config.yaml
init_std_router: 0.0356
tie_embeddings: false
optimizer: "adamw"
beta2: 0.98
batch_tokens: [16384, 32768, 49152]
Below are experts of layer 4 (counted from 0) of a mixture-of-experts language model. Rows are named router (the router's row for the expert), up (a neuron's input weights, with its number) and show model dimensions 0-191. Each number is 128 + 24 x the weight over its row's rms, rounded and kept within 0 to 255.
After each expert's rows: "mostly gets" lists some tokens that are sent to it at least half of the time. This comes from a sample of Wikipedia text that the model never trained on.

# expert 28
router [186 141 131 150 126 119 114 184 155  99  58 122 102 152 119 122 111 149 140 119 174  61 116 133 122 121 149 109 173 113 146 143 122  95 156  93 141  92 111 139 146  94 100 144 131 184 134 119 154 134 149 105 146 148 169 116 114  98 131 138 133 152 159  98  77 109 161 122 154 149 114 119  82 137 122 172 123  94 121 185 135 146 147 125 135 137 133 140 132 111 132  96 131 112 123 141 120 137 137 120 122 108 129  98  76  94 131 118 165 174 119 131 137 114 131 111 110 138 163 168  95 138 121 156 131 141 155 102 104 123 125 141 134 108 141 138 137 139 106 121  93 147 129  91 121 127 113 103 139 151  91  82 144 114  89 116 116 120 158 126 102 142 101 179 134 158 115 113 149 109 162  97 154 129 123 127 171 101 116  89 142 165 150 110 148  96 144 137 129 108 137 138]
up0 [185 136  94 159 111 124 104 122 117 123  88 127 126 117 106 126  83 118 111 138 131  76  98 167 120 165 170 121 164 119 105 150 144 155 128 115 139 108 119 122 110 116 129 151 110 127  83  96 153 102 152 104 140 109 120 154 143 126  99 136 128 114 118  90 110  90 109 128 138 132 156 132 124 162 167 165  66 117 147 137 114 139 122 108 141 126 147  95 117  87 114 132 118 109 123  65 117 144 107 105 136 111 116 135 112 148 130 111 141 121 104 157 154 144 120 113 145 133 155 141 138 153 152 198 142 118 160 121 147 129 115 125  91  84  88 152 155  97 124 109 117 101 130 101 124 140 120 119 115 123 111  56 153  97  95 148 100 122 163 151 105 158 129 118 160 164  99 105 138 131 115  83 109 138 140 147 155 169  90 116 120 110 120  97 128 111 134  90 164 109 121  80]
up1 [103 163 119 140 144 146 100 145 125  98 153 144 122 180 115 144 128 135 157 139 118  91 112  82 135 122 140  70 136 115 128 127  75 121  86 129 101 124 136 127 139 132  81 110 114 133 131 103 158 137 112 132 156 153 155 168  96 111 128 122 119 100  96 139 129 116 137 135 149 133 107 128 104 100 159  89 111  91 107 137 123 123 173 175 167 161 127  83 109 119 100 184 146 125 128 102 128 115  96 134 156 148 202 123 124 148 118 118 143 100 130 175  90 163  70 155 151 151 132 124 115 122 163 155 127 150  93 151 120 123 125 135  91 134 148 114 121 110 131 176 143  81 143 130 114 142 139 112 134 121 114 103 155 135 141  88 115 168 171 137 113 120 159 154 138 158 113 118 128 129 131 167 148 119 153 123 128 158 137 100 156 159 141 137  67 124 144 116 106 152 134 136]
up2 [124  90 155 117 126 135 116 121 138 123 117 124 118 114 164 121 152 114 157  99 142 128 174 155 143  83 118 146 147  75  85 131  92  88  98 131 135 141 120 173 102 153 178 116 140 118 148 117  92  78 126 156  65 153 135 106  94 142  99 116 110 102 135 119 102 133  98 150 166 101 112 156 130 131 123  94 120  92 122  80 137 165  99 159 134 147 119 121 183 166 114 111 105  97 153 169  99 157 109  83  96  95 131  69  97 136 126 111 145 133  83 137  97 156 168 144 162 135 115 124  95 113 106 116 154  97 115 161  89 123 151 136 115 135 107 142 136 116 149 171 144 138 144 143 121 121 130 138 161 109 140 138 115 159 149 109 155 153 134 104 124 114 152 130 109 129 111 135 110 179 133  96 125 140 154 117 108 153 123 144 133 166 138 154 134 120 120 144 123 133 145 118]
up3 [155 108 100 128 114 126 126 108 129 127 112  84 120 125 150 150  89 165 145 125 138 114 143 103 121 107  81  85 134 112 108 137 118 102  91 100 198 140  91 122 168 100 146 164 161 168  89 180 124 104 135 121 127 156 129 169 126  81 132 122 139 107 111 154 149 140 159 154 130 130 115 116 132 100 122 126 112  87 169 151  97 127 144 171 168 185  91 118 147 125 120  91 171 134 123 160 125 160 136 124 146 146 101 116 117 126 162 141 164 140 117 115  95 127 123 114 125  92 145 100 120 154 120 143 162  67  97 115 123 136 132 109 103 131  85  95 101 101 175 127 146 144 124 122 137 128 126  96 128 171 132 133 110 151 107 119 152 161  99 142 106 148 136 119 121 148  99 163 132 157 119 132 102 134 129  94 172 102 156 137 133 134 118 156 144 120 139 115 106 101 147 168]
up4 [123 154 112 132 123  85 113 145 156  98 129 127 122 122 150 130 123 115  95 110 104 118 141 155  75 159 120 127 122 122 114  69 146 119 163 117 122 145  53 163 150 114 145 133 128 101 168 164 120 153 135 147 129 151 132 130 138 103 102  92 103 112 138 127  67 154  80 132 126 127 165  74 106 134 119  86 137 146 162 157 133  92 140 179 135 127 154  87 107 110 125  86 133 118 153 149 127  76  96 157 144 128 171 113 135 162 114 107 136 122 114 113 147  92 129 119  84 129 171 139 159 121 124 162 139 100 135  80 112 152 102 134 141 144  96 110 117 127 106 127 150 149 136 120 144 133 107 127 111 132 129 156 129  96 122 146 152 130 120  85 123 140 105 111 168 154 126 131 117  55 124 116 111  98 154  94 152 151 135 142 134 128 129 103 126 109 152 115 136 132 167  86]
mostly gets: " century", " CE", " BC", "present", " announced", " census"

# expert 17
router [168 152 138 100  80 119 131 147 164 134  92 108 149 111 148 166 116 136 128 164 171 102 108 143 127 117 159 112 134 144 129  88 117 133 185 103 126  89 162 138 126 170 139 102 135 135 168 108 123 176 132 140 117  64 122 140 113 143 138 135 147 161 141 131 102  97 133 162 150 135 186 119 131 117 116 146 137 136 137 134 136 163 114 124 160 126 151 132  94 154 130 112 112 125 154 146  98 152 160 162 129 135 138 109 110  79 114  98 136 111 107 116  77 136 128 140  87 125 155 130 149 129 152 179 122 113 152 120 108  70 102 129 139 119 156 100 152 131  93 129 125 142 151 124 121 121 151  95 147 166 152 106 190 133  88 136 174 127 130 157 125 146  97 139 106 121 134 154 176 118 129 128 151 118 110 152 158  72  83 133 137 134 105 122 124 123  95 123 154 136 121 155]
up0 [115 147 138 157  91 137  98 133 137 109 149 115 118 147 125 120 129 114 112 113 153 120 128 108 116  97 190 163 142 164  49 153  81  93 144 128 136 111  82 145 103 143 132 146 147 141 130 136 114 136 139 142 124 107 130 131 156 133 123  83 151 115 150 131 132 135  84 152 128 133  98 152 134 140 131 141 152 114 154 166 166 117 142  95 128 107  85  77 114 131 121 173 116 110 112 137 134 168 153 150 138 154 160 138 134 124 115 101 127 153 148 138 127 145 140 111  82 133 135 166 140 148 119 125  89 121 129 127 129 100 117 128 126 113  91 131 147 127 127  95 140 148 146 156 163 112  97  90 107 164 116  89 138 117 141 168 154 197 110 142 135 114 149 176  98 116 141 155 168 123 107 183 145 105 135 123 175 139 108 171  96 162 112 130 131 103 105 158  88 115 158 149]
up1 [115 155 125 127 105 167 106 141 166 161 140 158 117 116 137 149 130 122 112 156 148  92  92 117 127 146 138 121 127 114  96 128  90  87 112 156 135 110 133 130 114 170 162  95 129 186 104 127 158 161 169 139 143 124 126 160 128 187  95 118 152 149 121 152 173 131 124 146 146 153 111 160  94 130 133  89 157 106  92  77 137  91 135 113 123 131 157 167 139  73 119 128 150 141 154 179 136  91 123 128 179  90  92 129 116 148 109  94 124  98 102  91 132 144 129 144 116 116 126 126 110 152 117 176 168 121 139 142  81 138 110 139 144 117 122 121 112 115 105 124  86 147 142 100 100 123 134 167 146 119 130 108 131 135 161 116 117 132 111 106 130  96 127 164 140 120 157 128 120 112 147 164 156 114 115 123 184 128 122 145  89 117 131 162 161 139 136 147 181  99 113 132]
up2 [136 125 172  96 148 115 116 162 155 135 147 126 150 117 156 139 160 111 156  95 126 144 137 137 131 109 159 102  95 105 117 128 112 115 166 129  84 116 110  88 109 109 120 128 117 184 118 137 110 121  97 107 147 117 132 175  99 157 127 126  85 126 150  61  63 108 160  96 154 111 179 154 140 100 138 126 129 131 114 143 129 168 145 148 105  77 153  88 125 159 133  88 132 119 122  92 110  85 127 124 122 158 141 115 125 106  97 133 102 138 109 165 100 164 148 114 109 139 172 130 126  78 117 177 113 118 190 128 133 147 130 128 161 137 112 138 153 123 106 153 128 122 125 113 127  92 105 134 118 163 125 102 151 127 135 108 128 128 133 149 130 160 143 150 112 150 100 134 134 189 124 120 141 125 148 138 136 126 161 165 166 152 109  98 107 130 118 151 125  90 122  89]
up3 [138 137 102 107  84  93 147 149 135 108 136 131 133 131 121 140 136 123 105 149 150 151 140 142  96 126 136  77 161 136 110 104 119 122 174 136 120  64 144 122  92 172 163 127 160 107 196 111 153 149  91 133 141 118 146 173 131 167 158 127 158 113 131 136 121 143 135  79 121 131 162 114 131 127 130 150 136 147 154 103 130 124 132 172 131 152 159 104 137 155 120 116 129 127 144 125  97 133 132 107 111 135 146 152 132  87 123 113 110 142  87 119 115 118 127 152 136 104  96 114  58 146 140 141 147 115 120 141 136 141  71  88 116 142  79 129 151 167 147 148 147 118 149 100 111 149 102  53 109 101 117 128 157 144 108 122 137 106 110 155 137 177 130 119 133 132 185 166 106 113 149 104 112 127 135 118 123  98 117 164 167 140 120 117 120  96 106 138  98 169 141 152]
up4 [136 188 110 112  89 136 149 119 154 115 149 149 135  89 118 130 152  83 101 218 112 126 139 124  92 143  82 152 107 141 122 115 146 157 138 136 139 148 145 128 132 134 126 116 142 109 105  66 122 135 144 123 154 124 113 131 154  81 148 126 129 167 135 127 142 102  88 130 139 137 169 153  77 139 133 101 121 126  90 118 150 158 130  85 113 125 139 118 105 113 124 134 108 130 142 130 157 101 131 127 176  88  96 143 128 102 108  74 131 110  93 129 101 138 143 131 117 142  92 102 102 129 108 145 156 119 159 113 112 100 105  95 118 115 100 141 129 136 126 161 133  92 128 131 132 141 157 100 122 165 181  96 106 139 153 119 116 124 142 121 129 125 145  89 149 107 129 136 179  73 177 121 150 132  81 133 140 135 121 143 170  99 101 139 128  91 135 146 115 123 113  83]
mostly gets: " Abd", " Yes", " Ah", " Bas", " Mi", " Mak"

# expert 26
router [171 127 114 141  99 104 154 145 184 108  91 142 126 150 182 157 142 113 103 117 157 101 151 162  83 159 183 150 130 136 135 145 150 121 137 117  76  86 129 127 149 133 153 132 123 153 111 149 127 157  68 135 111 107 152  95 133 128 186 107 125 164 129 133  98 148 118 146 127 129 141 104 129 121 117 147 143 169 111 161 150 157 125 114 158 160 136 164 102 134 124 158 116 119  97 143 122 141 147 130 135 100 138 127  60 141 157 129 125 121  98 129 117 112 135 169 130 122 115  96 141 143 133 132  86 139 146  91 129  80 153 140 108 172 115 128 132 134 142  80 103 138 120 135  97 102 108 101 109 124 101 143 121 138  78  96 124 130 145 147  99 139 141 145 120 155 120 134 135 153 166 119 158 103 131  98 135  99 107 116 144 126 117  83  87  74 165 128  94 105 132 131]
up0 [191 174 133 129  97 143 133 138 136 146 112 128 155 105 111 125 153 122 114 131 158  90  96 131 121 129 151  97 154  90 125 145  97 108 125 121 108  90 110 142 165 122 150 134 103  95 124 134 144 142 125 120 109 106 124  86 111 154 138  69 118 161 165 152  90 133 152 137 125 106 179  91 135 110 122 120 146 114 143 124 172 107 140 125 128 173 146 113 112 141 125 146  84 112 116 137 111 134  97 121 107 140  89 123 123 127 101 101 136 106 118 114 155 115  87 140  94 126 108 166 103 125  89 132 111 166 168 127 141 131 139 121 129 154 117 128 156 103 147  75 146 145 143 107 111  93 101 147  99 169 124 131  97 114  98 174 106 139 145 121 122  98  96 107 158 139 125  89 137 159 156 105 160 116 112 158 115 117  73 123 135 172  92 101  88 108 125 181 110 105 147 163]
up1 [153 111 104  94  91  96 101 111 177 120 101 109  94  77 129 166 148 123  89 112 186 107 126 128 119 109 125 134 126 142 156 114 120 127 155 128  88 145 159 116 142 118 156 157 147 132 159 140 106 102 135 132 149 130 137 123 125 111 139 153 142 136 137 147 131 122  96  99 101 123  90 105 113  79 142 101 126 153 138 171 134 101 120 149 113 161 127 130 128 120 135 157 113 124 136 172 155 113  68 139 153 138  99 162 103 138 140 151 137 135 138 121  94 173 167 146 156  90 119  79 145  93 150 146 111 151 147 104 102 120 157 150 138 157 165 101 153 118  94 138 127  90 171 143 100 129 142 133 119 110  97 165 148 108 147 116 140 126 146 143 114 109 138 102 135 122 128 127 108 151 129 154 174 150 115  74 125 142 115 135  98 102 166 101 145  82 169 157 120 121  73 103]
up2 [100 128 161 116 115 164 139 139 131 159 152 137  96 127 158 154 124  76 126 137 128 132 137 131 106  96 129 160 133 146 133 158 131  95 170 165  90  80 145 104 132 119 130 139 118 129 126 133 140 117 149 146 155 120 123  90 108 127 154 135 163 168 140 156 122 159 145 118 134 140 136 100 146  89 156 134 143 143 155 194  89 141 184 127 138 131 140 163 154 126 139 129 164 152 152 134  98  91 113 110 139 148 111 107 122 116 154 115 147 119 118 116 122 118 166 125 141  76 156 100 150 111 121 107 104 167 193 116 125 101 136 104 126 129 156 129  58 117 124 186 123 113 116 118 100 125 136 126 114 171 119 122 137 109 100 136 127 132 152 161  95 125 176 161  93 183 170 105 120 128 142 153 147 128 139 119 102 116 156 112 127 139 105 124 130 106 134 145 178 172 148  97]
up3 [152  95  92 141  90 137 159 132 152 126 128 176 170 155 122 139 113 123 103 111 136 147 135 110 151 131 160 111 124 127  99 127  97 132 105 107  79 155 135 121 100 135 142 117 108 180 131 103 108 161 122 160 130  91 133 122 140 105  91 151 136 134 122 123 170 101 161 129 103 169 129  98 118  66 121 143 124 147 143 164 175 170 140 136 135 162 134 117 106 158 127 144  86 130 144  97 107 146 137 118 149  74 135  88 125 123  76 116 144 108  98 174 152 125 126 128 168 112  92 108  79 160 172 135  93 105 106 144 160 138 120 164  95 144 121 139 148 124 118 103 126 139 122 118 115  88 158 133 133 151 131 129 131 147 112 117 163 115  94 114 116 134 130 148 164 111  93 105 152 138 173 106 134  75 120 135 123 139 110  83  94 131 164 118 133  82 123 131 146 106 135 120]
up4 [135 119  91 105 113 143 158 109 141 115 140 133 158 118 140 121 125 109 109 119 124 122 141 152 126 119 147 142 169 164 121 121 136 128 141 154  91 138 109 108 113 126 163 147 164 119 131 148 104 145 112 143 134 106 115 142  92 119 114 145 159 102 140 145 146  85 113 159 130 129 144 124 108 107  96 130 165 152  77 124 169 162 138 142 126 105 123 130 114  86 101  95 135  98 135 150 116  88 155 139 130 169 100 126 128 117 139 177 120 125 115 131 110 130 124 140 147  75  78  90 140 154  78 142  97 106 146 120  72  95 151 188 155 124  93 110 157 124 155 102 144  91 116 160 111 145 139 137 131 117  99 121 148 107 159 117 181 121 103 168 178 128 162 120 106  85 138 140 172 129 129 117 120 140 116  97 188 145 126 161 151  90 106 159 131 112 120 130 123 162  78 146]
mostly gets: " Majority", " Density", " (−", " £", " Liberal", " National"

# expert 61
router [157 131 149 129 103 103 178 151 169  74 105 119 119 123 167 162 139 139 141 112 160 120 139 145 136 133 164 151 158  85 118 135 128 129 160 131 111 115 164 163 120 120 157 137 144 171 182 152 109 170 118 119 118 137 177 137  95 138 143 129 159 145 116 101 103 108 149 133 134 167 146  97 108 137  97 144 110 152 132 162 129 179 135  87 156 134 106 129 114 119 148 124 122 107  91 115 148 150 162 121 170  89 119 121  84 104 131 114 139 139 112 149  90 122 143 183 150 123 118 152 131 148 159 161 126 126 139 116 125 124 106 125 147 137 106 139 108 125 115 145 105 103 118  98 118  98 115 120  96 136  85 156 147 127 104  85 130 167 176 142  99 132  96 138  80 151 134 142 141 157 187 105 123 113 162 134 150  98 118 105  97 140 134 160 125  83 162 126 132 118 134 167]
up0 [109 150 156 140 118 101 185 147 147 108 113 125  92 153 146 100 144 168 111 107  90 131 137 152 148 177 173 124 154 117 124 143 169 119 135 140  84 125 139 128 115 134 128 146 120 132 116 141 134 155 114  80 116  73 133 126  97 170 122  99 124 169 134 154 138  83 133 154 164 137 155 113 151 107 115 134 125  98 128 103 181 164 144 132 124 162 109 131 134 119 108  81 132 120 118 144 123 137 158 126 139 107  88 160 140 154 119  98 158 102  83 149 154 127  86 139 152 130 125  79 113 158 152 137 165 126 118 111 132 127  94 156 108 145 105 164 119 146 113 128  97  71  94 123 156 164 129 135 119 111 132 145 129 133 106 120 161 190 118 108 162 138 137 125 122 148 132 150 110  97 166 104 116 100 134 127 156 142 130 134 179 168 104 126 123 137 163 105 100  99  95 145]
up1 [202  88 101 147 107 104  98 114 125  84 104 108 147 125 129 128  93 138 137 106 139  85 148 129 143 109 117 111 124  58 125 148 158 122  97  55 139 101 125  99 129 109 158 133 150 137 148 145 127 122  83 111 105  89 128 116 123 145 143 133 121 149 138 115 111 101 128 149 173 136  84 113  95 158 165 119 135 109 116 145 124 166  94 104 186 121 103 144 140 115 129  93 102 108 134 127 105 146 118 144 132 107 121 112 100 131  86 123 104 150  96 108 120 134 109 130 115 117 100 103 128 160 122  83 143 141 121 122 129  95 144 146 112 125 121 136 108 138 141 129  77 128 176 151 142 149 106 120  86  85 100 145 155 138 123 105 128 132 106 130 138 126  95 136 111 119 156  89 119 126 168 108 155  78 100 119  98 108  75  99 139 150 126 138 123  85 135 102 124 156 100 141]
up2 [145 165 142 117 106 161 106 114 140 129 112 121 114 117 167 163 138 154 148 120 156  92 114 110 153 134 158 138 157 112  85 167 136 136 153 135  94 132 137 170 123 123 121 137 133 147 128 161 170 142 177 146 112 145 157 203 108 111 130 138 116 125 105 122 118 116 125 165 105 184 129  88 126 120  51 123 138  70 160 140 155 126  93  84 128 166 142 145 108 124 128 130 119  88 131 121 143 119 152 171  93 110 109 120 136 113 202 129 117 155  85 133 128  92 123 150 130 101  66 157 106  99 125 137 138 150 146 135 113 119  80 135 133 130 115 130 156 112 135 140 147 136 135 155 104 141  89  93 107 144 122 163 141 117 127 136 112 118 128 133 132 155 118 115 119 129 133 109 158 111 148 114 117 117 174 127 122 132 115 114  77 168  90 144 134  97 126 135 136 108 122 162]
up3 [105 138 116 115 137 159 127 107 141 129 107 148 130 153 155 121 126 144 175 134 113 128  78 110 140 121 116 101 106 106 148 114 128 133 128 147 112 134 123 157 121 173 117  95 126 166 133 151 117 151 135 114 136 164 141 146 145 139  84 124 167 140 114 158 148  82 127 116 143 122 116  84 132 127 139 126 131 129 136  90 162 125 106  73 125 123 118 152 160 112 161 151 130 165 112  95 145 122 154 114 154 127 100 161 148 146  84 121 134 113 142  81 143 119 134 130 138  99 147 155 125  89  88 104 135 136  87 154 134 130 163 108  77 165 118 122  78 183 143 136 124 107 195 108  71 159 129  97  77 150  92 137 137 136 171  93 129 142 123 122  97 122 143 133 107 145 119 108 118 128 145 130 132  94 169 179 144  87 108 162 122 155 138 143  95 102  96 113 120 102 106 152]
up4 [150 153 154 119 132 136 128 105 132 120  84 113 113 118 141 136 101 132 125 104  75 136 127 139  60 108 135 152 151 120  63 124  93 132 124 111 124  93 102 136 139 124 129  83 106 101 107 134 141 121 104 109  98  91 110 117 164 110 177 106 114 131 124 130 122 119 124 116 145 111 173  95  93 158 111 126 118 179  89  94 117 150 125 138  99 129 119  94 151 152 145 185 100 125 126 139 144 119 131 118 130 127 107 137 129 137 155 131 110 114 110  93 101 106  99 173  87 150 134 118 131 195 124 132 114  78  96 120  98 126 126 133 118 102 155 111 148 141 159 160 125 122 128 159 178 137 121 145 151 137 135 144 128 105 113 133 152 156 114 115 124 103  97 131 148  93 156 121 117 130  89 125 140 126 152 100 117 164 143 119 136 156  92  96  91 114 102 157  70 192 132 152]
mostly gets: " million", " km", " sq", " cm", " billion", " mm"

# expert 7
router [152 137  94 125 121  92 152 153 171 132 125 118  98 129 146 169  90 131 127 161 140 102 114 115  99 140 137 155 121 116 116 126 112 119 162 139 129 124 141 109 144 174 158 155 154 147 116 144 120 165  94 111  89 136 105 147  97 109 159 129 177 184 152  68 106  69 108 115 122 132 169 108 101 148 148 152 120 110 143  76 186 121 122  94 145 122 127 108 140 122 165 109  90 161 159 125 110 134 135 152 144 110 126 140  96 138 124 146 167 110 121 150 102 133 137 175 100  96 140 152 149 119 129 125 138 133 134  93 104 111 141 140 142 101 108 127 165 138 123 157 104 172 145 120 127 119 139 124 136 123 113 132 157 149 151 136 139 112 130  97 104 143 119 134 164 145 113  86 148 118 131 144 186 141  85 130 138  86 114 141 160 138 182 139 132  73 167 100 134 128 104 106]
up0 [115  98 123 117 150 137 149 173 143 144 148 136 127 100 147 143 134  87 121 171 139 141 145 142 141 129 121  94 116 154 164 130 134 140 163 153 150 119 113 169 134 134 126 145 161 127 107 157 147 132 100 113 102 126 117 131 129 142 154 150  95 176 137 104 154 106 142 113 149  86 124 145 113 139  90 149  92 137 119 168  86 124  64 157 164 106 144 134  97 131 149 166 154 128 135 117  98 110 162 165 135 120 137 129 109 116  77 105  90 151  81 114 134 136 141 118 134 134 132 139 132 135 153  88 112 144 158 128  86 137 159 128 150  89  96 149 173 116 151 162  91  91  98 116 122 116 116 104  95 103 121 108 194 109 131  96 159 127 127 171 102 122 135 124 129 128 108 115 115 111 157 103 136  92 146 142  86 131 115 167 104 188 118 132 140 139 138  91 102 171 147 124]
up1 [139 148 160 127 131 124 155 139 131  84 120 113 130 177  88 136 130 123 123 140 125 132 129 124 104 116 124 176 175 102 112  43 160 110 117 160 121 113 124  94  82 139 125 134 119 135 134  65 113 128 117 130 141 108 121  78 140 102 114 105 164 143 108 151 133 133 145 137 141 120 119  96 150  84 159 123 120 121 155 115 173  95 127  90  99 132 122 115 107 114 112 114  76 160  82  92 118 152 120 135 119  75 112 161 106 147 128 165 180 140 131 114 146 118 117 140 129 142 133 101 102 138  89 130 132 102 122  77 141 116 151 146  73 146 129  94 125 126 124 117 104  90 128  79 128  86 165 107 131 133 116 146 115 172 121 115 145 130  94  88 129 118 132 168 100 159 127 137 149 118 139 135 150 143 134 123 125 129 103 115 101 150 128 126 108  66 134 150 129 141 146 101]
up2 [131 166 133  93 136 102 101 119 141 137 103 114  53 110 162 155  90 120 128 116 156 112 112 170 149 161 129 152 147 144 125 114 127 154 137 138  92  90  74  88 126 181 140 161 137 186 141  93 125 124  82 110 135 114 115 110 137 125 137 123 145 145 112 146 107  93 139 141 107 152 129 157  84 133 168 132 162 133 155  96 121 134 149 140 126 139 140 112 130 101 137  80 118 156 114 137 104 122 128  86 111 114 122 147 106  92 128 142 146 106 129 153 133 126  68 144 131 118 108 128 125 101 159 156 126 119 105 156 101 115  77 125 120 141 102 142 146 126 127 146 132 176 120  98 141 131 129 119 151 134 135  97 107  98 135 162 104 125 103 101 106 133  85 104 165 143 111 134 120 138 139 156 161 123 101 175 124  85 108 179 158 114 128 129 149 103 186 140 132 149  88 122]
up3 [131 142 105 132 122 146 127 144 155 109 129 122 152  75 127 145 178 135 107 140 151 110 123 148 104 131  99 158 193  90 138  98 117 104 113 132 151 135 122 135 141 175 133 158 168 169 132 177  96 138 111 125 101  99 115 142 145 166 182  97 143 150 131 134  94 119 164 160 146 141 121  95 159  92 113 114 147 118 136 148 150 106 119 111 121 135 133 154 111 133 118 127 127 146 140 112 102 142  84 130 113 161 146 163 119 107 105 144 145 141 131 139 133  94 151  68 104 122 129  92 134 104  84 118 117 124 132 153 176 133 161 110 100 119 191 166 154 181 144 114 138 104 164 130 134 114 134 122 108  94 186 111 143 146 158 145  99 137 116 108 137 112 114 110 121 148  97 106  94 177 144 142 160 113  90 129 138 108  87 143 120 154 146 130 164 152 110 121 133 151 122 137]
up4 [147 134  76 138  80 142 117  84 130 140 115 146 122 143 115 136 118 100 126 110 129  90 140 128 130 115 149 157 136 133 133 129 102 127 107 146 147 120 129  78 120 134 113 187 133 163 101 130 109  95 136 138  86 160 146 132 128 164 115 116 141 127  62 105 124  76 130  95 161 157 171  91 141 118 145 135 127 146 157 118 153  86  88 113 126 112 120 114 114 104 142 156 124 145  70 134 113 135 164 149 129 155  96 181 131  99 101 118 121 158 140 106 143 116 136 157 116 107 131 148 128 108 102 137 158 158 132 127  78 135 138 146 127 146 117  84 134 137 127 133  94 139 118 106 117 111 173 156 153  78 169 158  84 168 122 115 157 106 117 131 154 124 112  90 158 145 154 131 155 122 158 142 158 135 105 131 124 133 147 115 135 133 168  82 142  90 161  91  93 136 104 139]
mostly gets: " Santa", " Sa", " fle", "arri", " Chevrolet", " Sri"

# expert 31
router [164 151 165 160  84 106 102 141 143 103  76 135 100 147 119 104 103 123 130 137 142 110 105 125 133 141 139 120 147 158 112 116  79 159 152 158 155 144 114 141 171 121 127 114 123 154 104 121 151 119 118 115 131  83 159 123 114 127 117 142 147 189 142 149 123 164 105 158 133 193 132 126 121 160 144 167  88 124 148 127 150 148 130 111 133 152 159 145 130 150 156  82  76 151 134 134 111 170 141 119 142  90  99 129  98  92 168 147 136 110 108 148 142 118 168 123 135 133 113 161 130 147 106 124  99 101 153  98 109 105 129 132 160 127 133 108  84 143 103 144  70 134 126 131 161 121 138 135 128 173 114  92 131 132 134 133 138 117 172 163  93 135 137 142 133 112 122 165 154 111 150 132 182 139 118 145 130 150  91 146 150 162 121 158 158  84 138 121  87 100 108 116]
up0 [175 129  92 140 132 108 109 111 116 135  87 167 114 152 143 114 187 159 115 103 115 132 108 130 116 129 136 128 144 171 141 129 110 123 138 140 109 106 128 113 140 106 149 144 175 112 132 133 136 132 141 140 129 151 137 117 141 146 165 119 111 137 145 123 144 146 128 129 135 174 102 109 135 124 121  99 121 178  89 114  76 152 106 125 149  98 134 160 159 127 118 106 112 148 148 117  90 131 147 108 121 123 132 113 137  71 132 177 116 147 117 109 151  65 145 104 128 115  83 124 130 174 142 126 145 144 161 114 143 122 119 128 136 161 162  92 109 153 147 152 116 130 139 140 121 136 152 132  82 137 144 220 140 126 118 147 116 122 150 108 121 106 114  85 146 108 101 152 149 152 167 136 102 164 126 148 169 137 112 157 123 157 194 175 102 164  94 134 129 172 114 110]
up1 [154  98 118  93 144 163 145 156 152 102 109 100 108 134 115 122 156 135 115 124 146 118 141 154  94 110 133 128 170 140  92 151  86 118 130 124  97 109 145 118 139 144 126 175 104 196  96 127 149 120  94 170 118 134 120 108 113 156 135 124 147 173  92 118 153 120 145 151 129 114  89 149 138 124  75  91 156 136  82 103 148 108 148 106 121 147 139 115 108 133  97 133 102 155 136 166 154  97 137 114 125  61 126 174 133 139 126 106 131 150 114 131  93 112 143 118 151 106 142 108 110  96 127 119 170 125 151 161 137 137 113  93 140 165 133 140 136 155  98 158 103 121 100  93 117 119 122 108 135 111 117 132 104 204  78 119 127 148 101 141 160 122 115 120 131 124 178 119 102 148 134 156 119  88 140 136 126 126  96 152 115 159 103 125 101 166 155 124 133 112 125 180]
up2 [143 191 147 140 114 108 122  96 135 114 126  98 121 148 141 146 172 127 138  87 138 135 107 144 144 117 122 151 113 119 106 109 114 133 154 113 156 107 109 146 127 126 166 158 118 147 112 131 146 106  77 132 159 124 155 109 142 126 109 169 109 133 120 158 105 131 129 133  95 159 130  95  55 150 127 111 127 126 134 122 159  89  94  92 150 146 132 128 143 126 175 161 118 120 147 105 113 182  91 149 114  96 160 125 107 118 111 113 140 134 122 128  92 137 133 124 117 120 102 132  77 181 145 144  88 130 149 116 104 123 141  94 130 133 107  75 154 161 105  93 149 124  84 109 172 122 119 148 128 159 104 150 141 111 138 130 129 118 162 128 114 140 108 106 149 160 109 117 161 106 100 147 157  99 109 165 185 145 127  98 181 180 133 119 122 103 139 115 100  83 142 112]
up3 [142 126 191 117 166 105 109 112 132 131 121 114 107 120 117 107 160 159 126 117  83  98 136 110 108 140 129  97 122 124  95 120  85 122 121 163 157 130  99 133 100 108 111 139 108 125 111  95 103 102 127 129 119 123 110 158 120 136 119 116 153 151 122 144 127 114 123 135 141 186 177 147 153 130  94 146  96 144 124 171 116 213 119 138 145 152 163 107 170  94 155 125 112 103 128 126  92 155 136 110 115  78  99 163 106  88 132 144 135 136 109 116 197 133 114  98  83 160 105 142 121 119 123 107  70  76 120 163 152 149 142 158 114 115  76 134  89 151 124 113  64 150 139 113 138 123 121 124 139 138 128 119 108 125 143 139 144 107 167 119 112 115 143 144 126 121 133 154 109 193 142 102 128 140 138 116 145 112 132 153 124 163 100 138 138 120 117 117 133 128 142 129]
up4 [113 113 113 161  83 101 179 105 116 148  96 143 125 144 149 125  83 113 111 112 156 140 114 156 104 172 145 176 127 153 152 128 141  95 106 155 179 174 103 140 140 119 119 128 104 109 141 171 184 178 128 154  98 133 138 149 128 118 103 147 115 167 158 166 150  94 133 125 111 129 114 130 103 146 110 123 134 105 184 131 140 139 133 148 106 107 152 186 120 131 140 102 121 110 109 108 149 127 142 107  76 156 116  84 107 126 139 128 136 127 154 124  94 147 189 150 131 127 132 108  74 132 143 139 145 113 132 112 159 153 102 142 125 124 100  90 123 147 120 133 107 126 153 133 114 108  99 135 131 166 135 134 134 121 122 103 121 190 158 117  84 125 125 112  76  93 139 166 132 140 140 140 116 111 145 105 142 147 119 164 171 164 134 107  90 126 119 144 125 113 150 136]
mostly gets: "ง", "்", "ー", "ić", "ن", "ा"